{
  "n_layer": 14,
  "d_model": 512,
  "n_experts": 64,
  "experts_per_token": 4,
  "d_expert": 64,
  "d_shared_expert": 0,
  "activation": "swiglu",
  "moe_layers": [1, 2, 3, 4, 5, 6, 7, 8, 9, 10, 11, 12, 13],
  "router_score": "sigmoid",
  "normalize_top_k": true,
  "routed_scale": 1.0,
  "balance_loss": 0.00695,
  "balance_bias": false,
  "init_std_router": 0.0216,
  "lr_router": 0.00148,
  "vocab_size": 8192,
  "norm": "layernorm",
  "norm_eps": 1e-06,
  "tie_embeddings": false,
  "optimizer": "soap_variant",
  "lr": 0.0024,
  "beta1": 0.95,
  "beta2": 0.95,
  "batch_tokens": [65536, 131072, 262144],
  "seq_len": 1024,
  "train_tokens": 578800000,
  "steps": 4322,
  "dataset": "wikipedia_en"
}
Below are experts of layer 10 (counted from 0) of a mixture-of-experts language model. Rows are named router (the router's row for the expert), gate (a neuron's input weights, with its number), up (a neuron's input weights, with its number), down (a neuron's output weights, with its number) and show model dimensions 384-511. Each number is 128 + 32 x the weight over its row's rms, rounded and kept within 0 to 255. Numbers have three digits each.
After each expert's rows: a language model's description of what the expert responds to; "comes before" lists some tokens at least twice as common just after its tokens as in all text. This comes from a sample of Wikipedia text that the model never trained on. Tokens count by the router's weight.

# expert 50
router:131092075133121129132159165095143155136240167149133114113126119117118173156223100177108153164124087125137160128140106090142219104154081118129094093151067063102114076124077122103132159192150104106034166186156162169091177101093092111152145134113141117157115139141118078070147119124102107107114150103148130143079099140105118117100129088115114136101122046124156198127136165114134107123113
gate0:148094146107153172190137118161084086123098130151126115090118149119102158089095045131116107100064147130071156086161103128121070139113066118156118155137113137153131152144168076181159110122101130091175188081134102138117126110116151074099168118108118142175134107132155109141160095117058126153186139100151105148131148164189118154063199149160184098097040112139075092105179126035134096171158
up0:128086158078143117103079114147073117148142138171110156113157106128144151197055182188163099135103186166099083120101143057100157189086154108080129099159130141141118136114107079125097159103134110117140130098126092157046103100181106186135153159097155132123154149175109154102084123150123141119074182168119102133143171112118144107149088126139156143163184125152105143081113116129152136124121
down0:186172144109131127139089135131098122139072086133111102189138163108115116041136146162136123166141209096121139180094101114112114138136127069098059165110138132084125144115152140172133113158120128137145131109070104148149153114159167132142175133109134139146105141108187177101178134150169100096115078137050193132130117096119116167144110140185094127097123126104130137174161114141133137153083
It responds to: Table cell values
comes before: " |", ".", ",", ";", ")", ":"

# expert 57
router:102094109134121167124136187092134146135151238107132124119136135141153161133140113225125149107122094133187162103085112115090141097145107137133047084126111076123108129138070084117129143162186040103096151163194143093140166049080090110149133137106162134164161147144129079119130139124088182124126153162159127122097072125072100112115157127096128151104110080186177169137116160119156127135108
gate0:104122106154159152117117130144084122133106124163143156110113154140203097158093138171113169065098118145071103098117104163100112155053112140104173170139138130111103131121112134107132168118096071118165138117136134101134067150125125163129147151131157125084168188102069151158177127115119049156142162144171140128140117171149104109180145139125130175102141073161040111149055131143113087172094
up0:159149147119122123173144160112132174143091123132141139139154135157135127137095100145145147162178136142110172178171138159134145129132186087162124132134159087141159151136131182104159175157159101143101138084132144110129120103055177105079147154106116174068075111178175091121138128164091130090102128189052169103093100161076158121153134139108119138160106178215189125096156152111097137170165
down0:108122107106095127186128167142156149160178199149123079153113129118114094092158068124139135140073149174150159138144139078121072091094091116135187102139129156150194119105147128132104110190116173137129142142176119171084141151138183176109122105063114123119081121135095110147179128137157069063105135107138076108094112093084148161059164109145126129210112127130156166132165083081116120166091
It responds to: Two-digit numbers, dates
comes before: " |", ")", "–", ".", "%", ";"

# expert 12
router:131122149123146132151167055145122127133154124131147148122123076137113129117087128123134128076127125130126128118158024106099150135121161018134223125120067146171107123120211154024119148156078106161184153143135174104138157122136063149161132255135164114211141122122121141083133162143129106051117124131124116125121167152206122126118129138134142128138170062123109108119096154104121089104145
gate0:086119104180117173183101127195145113124162145135129114117124129152045149114099191198147143099132114142143131114083102066121187121111120102092143113139124159136129158073156146134158212138082180133181065127144120217120137088146095097155097132058131111123168089121144132157177136121122131117110141158122113135044094154135202156065095133126169176160175149141155085142165130104119123149080
up0:180157187119191119148141189185127157122143121140106173105100089108037177125170121142121161111082141028186129097060062070158127151138150130144098103133202146111113164096118067164095129131121135099094176196089048122116113120134113118194083166166091130056107198134197081126082117146126126149141113106137153105124146104091109122141126143129072133070106093161091094102120106132147160146090
down0:120191170104152146207122149106100159110172132110120166123129091103194122098138166193067175113103132122120123126142054101124145104129097160100119107151105184135062111122123095131134210176126143099100108152086096131088107140130120171181161126139101153126138135112109129091151110122107128141152158088163012134104106099088085091100082138124092110190088141119138135094153129108157134156192
It responds to: Word-final pieces, institution nouns
comes before: ",", ".", " (", " and", "s", " in"

# expert 56
router:094065091121116132120151197079097174154191180124129133135125144124122143156162100229125155132131046123170164109086109138101158085142092152135031109140091045092096102129057105099121153154152057078075148177220154111104159052093094104147131136100150123173149134139125097093147114136093138135127147143140125132100064128053120115108165100112154143113097110128157180139123148125139111116115
gate0:119160135134202122097102083193138166096065133126124191120089115093087124103113150133160118127131183084106115117136214091094145176047108116132157115143019132154164150129122145118176159108134116098168172121140147116154048103139116114150160139124113123149127072120093142123073143144111158101135154139078102174109142140126125150165120112157143108118165076099154096078154192131114101099091
up0:128165090057078143137110159140063167118135127177095142090102104106218114170058136162144171102087090120183118096135119181067136106122136133124169124124114128142093090154149145104122112147157109153056143108133145085108113085107150113091143095118168073114139183108190130103089114182156190094105159080134160096197130137185144173141193123154090163136116117081138156081150139077151121111149
down0:111163103173171126154101122102142159108064125109122107099099134157101134074133091127094158163111144125120108073121162115082118102112092095177134185098118106096138112090118136105135163051194055156131179132153107107171094051133147124127123202102140158166096117111134159078100150129114164162120153192106075142112137117181099095110111130129114134141123106132109083053083078129128126116133
It responds to: Numbers in data
comes before: " |", ")", ".", "–", "%", ";"

# expert 6
router:120162094112132124136163103088169113136120122128130086168090123051115096121104104116154115194098121138038117204107118231134088096255108118161117148119083127128105154119122144114113230111133106114124102110069101141169108211136133164096136125119170115103109160135117159115236139157151124104110142115132121118146088150116050132114165068136121216147196134118145165122108152108148056115136
gate0:159081159123158168178129121164145162139112177182171120066093173114065117178126123103141167099189132146109106122107095125147140146134133138101126122129096096107127113172101132166094086123144163155121126097036140139150092117088136135166132137123127184103074117096129171133070119103108124133092131117123107082083147141162120102093110096130166041232111168150148111088124114161125097121120
up0:080150144108105083108133150134137115063142117124094090100136067116118187120102195153129139121120113133134116145148119109094110140153088144117108082125126142114126111098106104072162130112196060152141147156157119122207162109157162151170092136113138145155245113158079100110111112133172133189106149169065166136135143152089077162120136133151162232117127049113161183125094174172127202149176
down0:095138165127086121122124121134126159159143172226137147165071121103155129118133084179113101126097194142119185149145137121105160156157126134196148141124161109165130145106079146133170157131149172134157051101127152139163149081199101120119047136203076107122156115185095096077122095170092090117126100166128149138100136111157099121135105163132120196083157138122168138081163154097071183126086
It responds to: Prepositions and conjunctions
comes before: " the", " a", "\n\n", " his", " The", " he"

# expert 53
router:091092085121121129124147177085110168134233164126129123143125146122132162170168099181105147143121080118150175131113107075122177108144101144134056094147095049104096068123034112111129155158127102088029156201174143148081191058078099115172138120092130113153147142136123072097149110121107108121112144133145127136085039140063127108103157099114120143115112093125141197131125173117105119123113
gate0:174128098123208131135077136139127140142116066155133119163120140142106148130130166136142052175086131169106135101109085161102150146055107133086180228193159156096162160119118137187079147082153147140148105175142140088113063146188082112090126088171143079088120124092088100169152111087176150078116065101128153160134186133137170152111072147116106166081135172127146129104113141108141146133114
up0:156090098122120132172144160117140117123082135105128092114145129149115131120119098134055070119177118174121133140098131106118115175072162137151156094128115051077119138113159142116109137094133149090118097116170181161100092120103083106206050156080152108136125154138165125115124089117176147138099138170136123112065191127105123130128148109139194090136128100204161135082105168107147146161120
down0:160146088132070123124152124159169114148138059135124130134155152169097127106115161136207086139096088114072113157153129142165095147008180084160168132119054123149216157130071114123207113130123120131055146087138165163148104157150154100148159132079122152198093170119121125147103169161112127152098133116134114105125158130107131115113112159206112064125086125147132151123159128152154167069137
It responds to: Digits in tables and stats
comes before: " |", ")", ".", ",", "–", ";"

# expert 51
router:121108094132136119142157167089130143141248185148132129128132119112128156169219100176107150145121088123138160126104116109139227111154087121135082084150087072113125091129072125112134166186157090105023159174140154166074196100090094116151141131100135121163121129133131057078143125128107124112111148113140129146084079139076122120102151101105119126099121052136154210131127182115146106130101
gate0:141130166107120111089132140130093140131111118128139110121092150145086102061153157086127128151129113182147133174128121153109143149152121171151157117088130134189054128130121110140160133133082139171073143114168106165101073113086126109187087109127131109082083138085105126112130080103106132102135142133114159114163066175145147179128092159114085100110143132120144142128123112111137092155135
up0:141179145085102120151105141108137129107110093136110118110109127107119138138094172114107085144124141167122149141148108126095088157114138089164177064202138113081126107123119064111092084147152088111154162166118094111045135100119140085168106107137106112133129160165123085088170112118143084154152101183188173103154088111123091117169105123112147139157084182170101121114154120117199092167137
down0:095148119145163125135121092089137182113052170130140109134158164100160145140107101107095073160140095089161143143111110151114105067095076159120126188123119107118087093095143128136127107153136165108083167136178131100122130128107140078142110165152106136159119123060128137093165186144098158148130101131137114117080167097096119087111111098168146101185141129189129147131136127121139102120082
It responds to: Small numbers in tables
comes before: " |", ")", ".", ",", "\n", ";"

# expert 15
router:116159072096124132142199115074157118131133130144152074153092136000117080119136105117109117153098110144053114191084122176130038077176094124155106133116078123097126161121130140071112240112156124112119083104114146142120121228129133157090135113122188109087116162134104142124220136152137135084124140132139129123154071150187024131098183077136139192153163110113138132115117148084154000115134
gate0:134124092133189142208161129060149113159149164098138106146117163119167127112164134130137121121139066147097150136166176128108092078169121121108127135092145135108164110118147144145132136135156077147092143098151068053123153103131194133132121187123097109083100076108087131141170165137011161084155079136097207072019110147189132162118128152149100137115115115110200106069128151087170136118137
up0:130162128041132139173153103132136162122135083117207175178202126141070115135133116114177170169159169126129070081065090186138114120181112115131099128128162127137110143104131162204105113101153134114118141150114125200173152137083161107106133118140144128108115194172128100179142129130095139109078156125120127114157160137114178149140164163069068179170124078119149089110103111103087137098093
down0:158170136143111186113099134157114099082193074171138155097127142133173109101084099121117145127132120120135114186195121086125153130128142105136147154145156081114130114089186095088149125071103162138160143176075118150157123138123074123092192148160119108156146179086161119159092108126085132183102122189129148133113087102113171113085129044177166152180137132161136129189115161171143119168066
It responds to: Function words, determiners
comes before: " the", " a", " an", " be", " first", " his"

# expert 48
router:123105091128127127130161167088112144135208190190142125122125107117118153162184118169130131167119087127134140122119103135136210108158080110134115113156057085116109153127108117105133167143154088098000169160157166147083143106108082102148144120141148114164114129136125043071140127129107121107111145103135130140079123133049122112106122104110109138114098040111156215122133173106151111122118
gate0:153112124116136130116116110155143079111149087153176118140157165080132137106138151093110124127107097149108154150101162162097198108077089032149134123088112170099093166131148139117124144139103175140128080141127082105157121164109109084135115157126104148129096105064118126175118160121165088176140128135102147099155141146085068125168132156128129142121153090063114141128115089065116122096061
up0:164189122094047180123170109156118162118108122122168060115183098207056141133150141123180135119100120160168153142084157126168160092083099117132123073189112121086163044142150137145091190115153132133121100153161133083090093133137104122106128171136134075138098149112090150127135078155143157138125182154118133149104140132138146112151120112205178191181136149111147083113122106109138128126106
down0:157125046102052152129119120178087133103108167125148153138098150113147201121088083160113133101159132124152136127121121134129162110117129142146128125123133098112120145147141128122161148066101110108043153159109144085067218141176114072152125124146102086174129145161117127112126093126125073127092090130195155122111068112119121166191183134159121136111071131163184144086148168099131099080123
It responds to: Table and infobox punctuation
comes before: "\n", " |", "|", "  ", ":", " /"

# expert 29
router:108130072097119126154111133023118117117148147174171019144122149106120182129149112134125105165109105151101130160123109086119155048161104122150182119101106140143129227132126132128117200095113092092130155101137128146148133137133148147121125109149133112126136149126122108084203139139120137023152133133124122121040124156127097136122147146129135166137148088110171117118118138100121062109127
gate0:160122048101181139154131123064096057131123084177127116050102094122152118078179183148108136160127134096146165065149120097071158194106112174114072158124126133148141106220118138153139101090152045189136104131152133152155188105133170184069115119106180135157149146080237144125135138135086192093107138176123103085113136129093117148156153125163099151119103140120095131143130161085146151132156
up0:197189118112087140180149088155115164141143163183164116115173132141154117125125106161126142161161075179155121103106108127087153105077116150141093162076114154127155119096102144097018105085104114128089103163135104112158175122112093182119145105147189110130108069142142122134084063067147142153128114160203098107120108127112065148183092095143104133161125147162123119104115123138138095133145
down0:193192090108121096120123083154101147125119067115105096115122153111157121209118110158153176158163091128125107156211124070114140135133102109133139119202131082170106210160094158096105190093156153122095106171189053097147105101129111129145160081139086174108132126097113112180124117066161128099109124136085090114118117123127142150115123095149149127163107118118154118195164134116129084122091
It responds to: Heading marks and common words
comes before: "=", " of", " to", " in", "ed", "s"

# expert 28
router:101130104098123131165122137043107116126143145170174004149117143101119167127150112133125106169108109148095125167122114091124146068165101107148197126099111131145126217131133137123116209088133095093133156103135127150127127137134125146113126103151138111139140150127114105086213136132124134020150127134121120122019108152140093137127153154129146172136158087110158127119122159111122055110127
gate0:095102139170188127113121100138114091131132175098122139212194150105187168155134135145082105114112147146132157090079159098126119122160169066090128165096099137194179143111160128103112168208100124165122140200151110080124154163066117104128095109185113125141130150091134169100121071166149146106095151126155090075126111093172167149164166114106103135084052157173119150095154133142142123146109
up0:116091087153139084177132082084144175106150127109148174123115156088171134144143082118086122173085086133165133142158094116161163157184086086127125137122131124153197096146150149133119087141140085072087215142184117106157137169111136171191126159117172074094177133140092079152149107110150089146128205125160142125094116134126129153169166150112100161119125155035112126167139158168153122131084
down0:117142105059175158143176169155108091117127099145147142127144107107148127079122120136077092129085169105091078131116164152120167109171106114157202144117113085139128052145143068126171212148103087157088177096135098092126069134137100101195118124150091167145176171109140133189121128153071070124096152070145145122133140118095134114108118040090151179112081077061133105130100161109157082109140
It responds to: Section breaks and prose
comes before: "=", " to", " in", " of", " was", "|"

# expert 52
router:117103085135133126126160165089113154143254156132129121128128119112128158164200098180095153131122087120138166133101111104137211103141104129134060087144075058108118083130063131113134165189152093117035148173144152163080201099084105119145136126089134122158122136128129063077144123125110114110113147121140128144084044144076132115103171097106123126102130088128165208133127184118155119125099
gate0:173122172138113045170128122156107152126135075124168106200135106154165114071097061145088181090125168127168152139147127097119083127116098084098145140139091175182165178115126188130097151165155147123099157143078137069134104179112145143090143110062147099069116154065106155140112100155168124161129105089122102114136100101159107139162166172101138127134140125147201110102082119149098144129136
up0:123121122114087072136118082152100165144100133145130137192073179124137146171105099160098123156118109161093097114103101206152111127027083110124100184100146111121119158095170170184090162104167111134126114103105124145133132144083167091172132151197108143110111147138129134117149127133117047123107142140146148120103145139078143127124088148119182130084175149130099111105120148136146104106243
down0:115133187067117141101145095063150110143189122135135129077083071153170174158115139127126149144116090138116173094068088149108133185160127133139076144108095075123127101081187116162093122139146163176165098163111094094113119122119217121148112069134081178159117094053142115153121122158168169097090163102162158168145154130090137116178146132134093143104103093150145129140110124063193103115116
It responds to: Years and table digits
comes before: " |", ")", ",", ";", ".", ":"

# expert 20
router:121127156127142136193192122160154119153154114152127153105111068134116085120051128113130138123126121125120115128146038140081140135138167020137166144137088154142115118123167154000114138182106123182151156145127168040105146129137081126143155220118178118151135131117120139102102159138146101097100116136132119124130126162152118121127137092131162122143193081130156171118114250112125120129138
gate0:117108200143086181094091162078118134147168097075160067106087143188089017129128148101119137114118159144111142105136151150105114198136181160208129117147093181191089171096184097104130133171149075144111112137141099057133136103068107057127094139158114101151147125112134144160149114163110053121127118132094130123191123168069079141131137142156104169103165127110142100153050156160130188160163
up0:112105132164109164142097123111166116097159114153131171102130119145157178173139156129158104137108129169089118081142056130213077153224121105109219144109125155134094071134149102153119085155132125155124165155154114111129179106119148142146153073107105086069099132124108132137118162127174085129083166118114137128102093118101190161093156098114129096167130146145112148110135119181153095142079
down0:137075098143151120080176127147121130078186144176138149116095110179157143135112206171142146154118140206110129116109112134195090093118100122143157108116144094093082111167114152170144136122113114141100073131091117087105106129127155129111121125137125148165159143071130100104185133143116132131084135153153104114160144130098124118140124195167122130154117072146151159058152137132119094136125
It responds to: Word-final name pieces
comes before: ",", " (", ".", " and", "'", " was"

# expert 7
router:111181059111130123165184104116174120128123125131132099179098129040118089126127093121159117185092117144046129187113124195131064105232076109158133141121112124118102151128140147127120230103133115110132108122075096146142087208133139158117138120118161113084124138137117150108237138147140120108098128123133118123170106139128069129108158061137137204144228128123148186124110139104170046114130
gate0:122146161162136180127114113125129113100146105125095116110136085162119149150156106093135089135119146092116133125126164136117136104146158117110146135039122179101107153191123184125140226094134100094132161122128129170155076159134121091198142115137149166124057161111173121174084128154134122163144137098183091102113154153245090143113129129149100123159195126154105105122083107144121132134133
up0:133122220107136155132121180110130138153111102102178118182107101102135144171171060124127105103123126159129155113139097153140163132141110070131173165145216141081185101133082163096097124160130085036072181148145107132090142178076148090099162186170142187119111124130163113128106179106130115115203129110096132106134128136109102167073049176125126080162124121166145159118124080124085088119130
down0:121100187150110124120129144118124134104155117147147157141149151081134136093114148152156150161112179106146143091150055122149098080196157155039111139113134120123092112140105068087131135151118170130123114184059129122101096096104157147134169098143173164141155124212153094101150147149074088182128130133146135108180075074136152108108097124087126123173112117065159088133143145186092169111193
It responds to: Function words in prose
comes before: " the", " a", " which", " an", " he", " his"

# expert 49
router:125122096130131121142153156096123133137201186195136127137124113112124156155189121166124128161126083123125148126116107144132194099150105119132132102135069103116116182126107121102137161120150050065008161136121186147093155109109082109136134121132158121172115130139128021050132131123109130100108138113137136141081138129058123116114130095110114146115121051127155210132128154112135113127112
gate0:170162091120129157138092113080077115157189153090074159122072115151140146165069170128109068141099116158141171157144143121193107151177115192119037157175098109102128132130119115125110169132178120128103135102122059155139126093139106204173067098153042099128167154151147099116162153178113115123102150150102081100134105113130153062157161148102089116143183098107084087115114157112115113147085
up0:185110127130092163114104118094099137099097138098081115134116109140108098109162082171172204149177101104030110124148102119116086121133161139030119103140066106128094066094214140154134134173139156064127163133090160115113144128115110125081145135165103087104173130080148135143091118211114114119102051116167170136104147158132130130117146141141095159097154144203102116201144123151133163160181
down0:158104127129135110083114141125098101121166084153120158159105131103161070097144201124191133131110129120144115195166150114137118090095153099115179170062118076138096100105132156174054140131117104150125108146124148109161122104116165130084142100143148169135173124090041036131153164083111104128156111126153145172111173114200168183167123118138127145124096161095116154120115116101151148161068
It responds to: Table and list punctuation
comes before: "\n", "  ", "|", ":", " —", " No"

# expert 18
router:118127084107124140167128121047135119137148140142213031157101142047106161127121123134068119134119122137081123223097127092194126065188114118150156125120090122148102182112158150087117152117124113129113087132147077139116132152134100186096134122129125114116089130128107126088220151140112135040143153127121116117072067158227087141117156108126046169139161101111185117120116181100120007106125
gate0:138100082135139140130118100170108146127146127132126161110137105133093176120129125144165126089098154169070149166146124087130143119094098099166181085114131108130157118128154111115096113151081148138122123142148195151175081197150152161166154069164132128095164115145103134113143140157146125130150179107093085120097141099163156110130137092175060186143063102131164150126113066094212120089132
up0:050163111101122099103119152128132147100112144137132129117090155043124129098083058163146110103141100183085120129087102128155217153163142170141118128139122136142118115134077119076147130098106112170110152169097147161147069223156143117127176063088085151102100162152132131132087132119115171182118161095123112117158106170177160079139144178102187088166144121131142146075126087138107028154121
down0:119135153156076121152138112128111042103122120150157148088130179107096090163093173216080164144132125109153086124180119137142115173203139139081113079149137153129107184130107141099145045179082081128183128127124191191160151154115132097142157117191096156159082099139200143060184164144184128128109126151158114150099189122129180123141109142124111157148180121180134142100074146186107139079087
It responds to: Verbs and pronouns in prose
comes before: " to", " in", " of", " was", " and", " is"

# expert 9
router:129138146101133142127128136089116114122143119161158093136113127060115178121124103132116118224094113142053124197104142128097139083196145116165155113113107122079135155115174129135130204057158109082128130131081124156093152178131066195070142106126165119117133151120097130111158134140137131059126126124116134118016078167094075137135185164125159251148105101116161086111123147116137103110126
gate0:167088132141109206122135138125181111098129128119102121125163113113153035096174087081150131191114099093127125176159138158095103083136090083151086147111180199128144177151120122102101067082162139100115110102105095152144082069149112139129100061090114140138117123053119108172151125111128160090166104154099125152113178103150083075152093155146075147153141176145095149167159145193133127105099
up0:148155112027106143203119114171141131106119170089110158171170141115096103110144098101130191092142128178113140113172124084136127093106095143202124130185128143066169123143147130058067031128124188099116179151084142131145118123124157149087160087042132122122135131094109122168114147103134128132105118076142167182141128113090119117214133140191135140108171129095126066093146143093122123099089
down0:147069131143120091175112086106110148113086167113091086092145140160165181132114171110116116108166094126153173111167172155123103115182176136137118121143186158183147191153126131116115187175099141151072124127098131131073088103182115125189155118169137123141132170115138170107107145095144108147145116090108154163135114115053119124068149144126139120088151152106167151143144112154175134108140
It responds to: Line breaks, verbs, prepositions
comes before: " the", "=", "-", "|", " a", "The"

# expert 55
router:107082092123121121121155184093091162146194181121133134118137138130122166173174109205119145131123045116159168113107107140121190092137084135138067085138090038083105104128071114111123153158167049097057154191169153115118184067094094103144130129093140123163151137132124088085139125137099125136119141147144126136082070135029139113110171083105153145116093084133166193138128158111136115120116
gate0:136166107082137141070117142096131129131055172191146171052195117117137094109138130122183104145120105131119168113099018130139103113145125125184150129127176152114091127063105128140127078086127146123166103180172130116090114155148060167125095148092138120077158146110164154099130141107148116142101100164169087135162153139146113105135154123149155149149111151144138101114134105153186095095133
up0:178133135143152089179165136186168148138078081198191126144178116193183129140139063174142086148066117089174100113122146168145241166177129093143148145151174081092125146104104098124150131163106128150065102169126093130147099113146133126171120167152094094126106134149127092154162165158101161155130099100148170100179124126149150122048153120114209113161134078146111139039118081145132102097175
down0:155136167161150135097130102113153127133090128189097139094169081108164159169079108076190135154120078118140107127163098091131139200157094119135100065107174172053126109110086138098150149118131156063132147172185116032096119144171102124152171117101137090140173080135127140118120096085141104121151091137133099074078163136147115133101141106147159095101072144167145160173140130115128136124162
It responds to: Digits and numeric cells
comes before: " |", ".", "–", ";", ")", ":"

# expert 27
router:109134099099122127149134144030093113125137147166170016143114157100112163124148103130123109161103107148097125179101123105119137083193092100151186130098111146130128200129135131120117202094147097105125153129131116149131137147134122144059131110147148116124114141123111108101203137139124138038143127133123123120051051156136094139131147154128143172144145086109173101118119173111128044102131
gate0:175130176187078177062137148121098117103150147131108181109132152106099194124122123109103167167062136122122143128047106139173143131068146193193108106129120131099115140162126160177067157167104125173155198092122162164150118176103200124128141127093183171124092174095076071163138135102118156164099152138081141081094146109143168131095092136142115146070128193156087129119096140158106092144120
up0:143116098086157164101151082151138115100157093128094105156171109135135095081159129167132110116151152178152117103149167110144138143069105061121138140204191157090085134099160113126103134087128085122087108137170135108124137171072091146129147117116081169162137108094109150135133087070137131079118120131195116114147179134098124097165197131135088123127135111125119130113132101161155108116072
down0:118085188098155123123169086194132117088070151156096113098174130164154134159136117100145073149098086081138110110155149132141090099112202134035108168116165110112083103136103112109128118172114101144117160130152157098059090102210103077105163160122104106153193124065104149188172059145144167105129097076185103124137121127150062163120064080121166154128142178128097091125070156138167136119148
It responds to: Line breaks, subject pronouns
comes before: "=", "-", "|", " to", "The", " in"

# expert 30
router:119123039105118120155097117017128117112144143178161055145123155113121184125127113134131112159120114150114132158128111097138158048172100124140182116108117156147133166129139129132120176078107087095127157113141131147164141129131148143157125122147139115129128142125129102097183143134115139041156148124126123124026137155120112136120092124126119160138160113110194099118111112095122060107130
gate0:105153141148143146138072091152190192151098154122095163110112114135098091141106146169100134121108124125138125158202096106153143148165156132124117133129093117148145173119094096118132163132158163131100088129098054096123065073137143171102087136099147154117109121101100149082103127121118148076165090159157092127142097116106124117199098158116150154154095125162095085139138144129130042162168
up0:158200186089136174074149088146069148161169116085184086146136125103037157149156110155157148155133156136138109151045146120124171113157146156132125090139150069122134152164122159154157116144055113046083175134103135120127118131143160117184108115073182123146102146147115136085124156172124122140179109157164137102115166160146091106157138147127143090096131142149136125108060172106123122116131
down0:151150138147070119084115142150117117169109108134099124128179129174124112135160162117152097063121107213106091148110130158169149140121169172184156102127138114148103121118153142172150159164190099114063111138073148118125118132115195100163133077109168163094174104137152160138207127110100132103053070140192111203106070093120162099112102097138078138065110100165154182164114141157034135124128
It responds to: Heading marks and word stems
comes before: "=", "ed", " of", "s", "ing", " to"

# expert 4
router:131145077095134109169116131093110119118123140144141088139091148090111138123113102125126107197077105150040137194117122176117148099255164104153183169107116147085130151125087124107118223111130109097139125116109097135143112189129120152097134114120187112118067188125110142127147150150143115072126128129123121121061091149108056140109166106134150236136182120112160177122118149063160077110134
gate0:154142157124155186137185150102121096119153172117080081169138160168124112098123185110176142103082102153109052152132122164082156114146141090121155123068158099106185158103108131143138125160105175104165182148126127115132111190100159087105073164215093097166118123136148130149118127133143116149159135132102090084109141159139216134077155177106144079121127151179123143109110209085118166103172
up0:089145143077158085090111132095096098090115131110159164155134162094088131119099179123093162131113154087099182164192162129171134100156139072138092161058083161121186109117146100089126149105109100087091154105138135139151071162090108098115129107125060122169143162188164111115188120130094120119150097137135098135157107127089153119129166118131047111133175187131078096142157107115119113128132
down0:079136153148124146135080103124174159112145115154190126113160147111120128069142120130099104126149154110145131124072162100171059122133108165186114133177170159164159108150136125082147150066187168210161149131140105139145124145139131164126171048114149119135112125159154124191143127111114116108051149133122164152093124217115073160092109083160150165146094130145198139133077119097169123113131
It responds to: Clause boundaries and connectives
comes before: " the", "-", "|", "\n\n", " a", " The"

# expert 26
router:122124168125141141154186127123143131140138134097159119126125082132109157123118128115101129089117082123113122124142000126085131154128165043139183139110064146161115148125175161019109177182119120179186172153131153077125129130137078140140152246115155113222138127118108123098142157143139104080109115141122118126140135153173122124121143105142152118135137031133114150123106213108119109108137
gate0:091143114145122125107127120133087099112150089148144118099173118128124159085108136085144134114142096133158134135098106190103189144149124150090155111125112131099103199136159098124085180113158097138131107129078121082087148159125138090203095128082143106097177145098130151155139117090187161106191107159049198174143188074142160089187183100167139131146122086114138155121085134148104074085133
up0:110128145149082155102158099131121125081135158120142106092158110161170109171145112151093139126114156119112108151120124207124152136106191068126148127174128099161169123145154139080171119106053173158137136140174056079153171119141107116080184079181156191093142097114082127098110097094122164108170064184099133167114089162132079141151110111197116167159118149090115132154154096095140163157066
down0:129097139158111116158195105114121181048141133092159139090149099041135145173214050095140112120145125123101143148143188138081100154155137104130139119119118135098135214163120132135092145177110138125128162149098126149118132130176190120140122128148128128103164120147160164144182100106123128175178148133135099164078156138115122151107138167153170127086155148150140162143135156098124180090171
It responds to: Noun endings, institution words
comes before: ",", ".", " and", " of", " in", " ("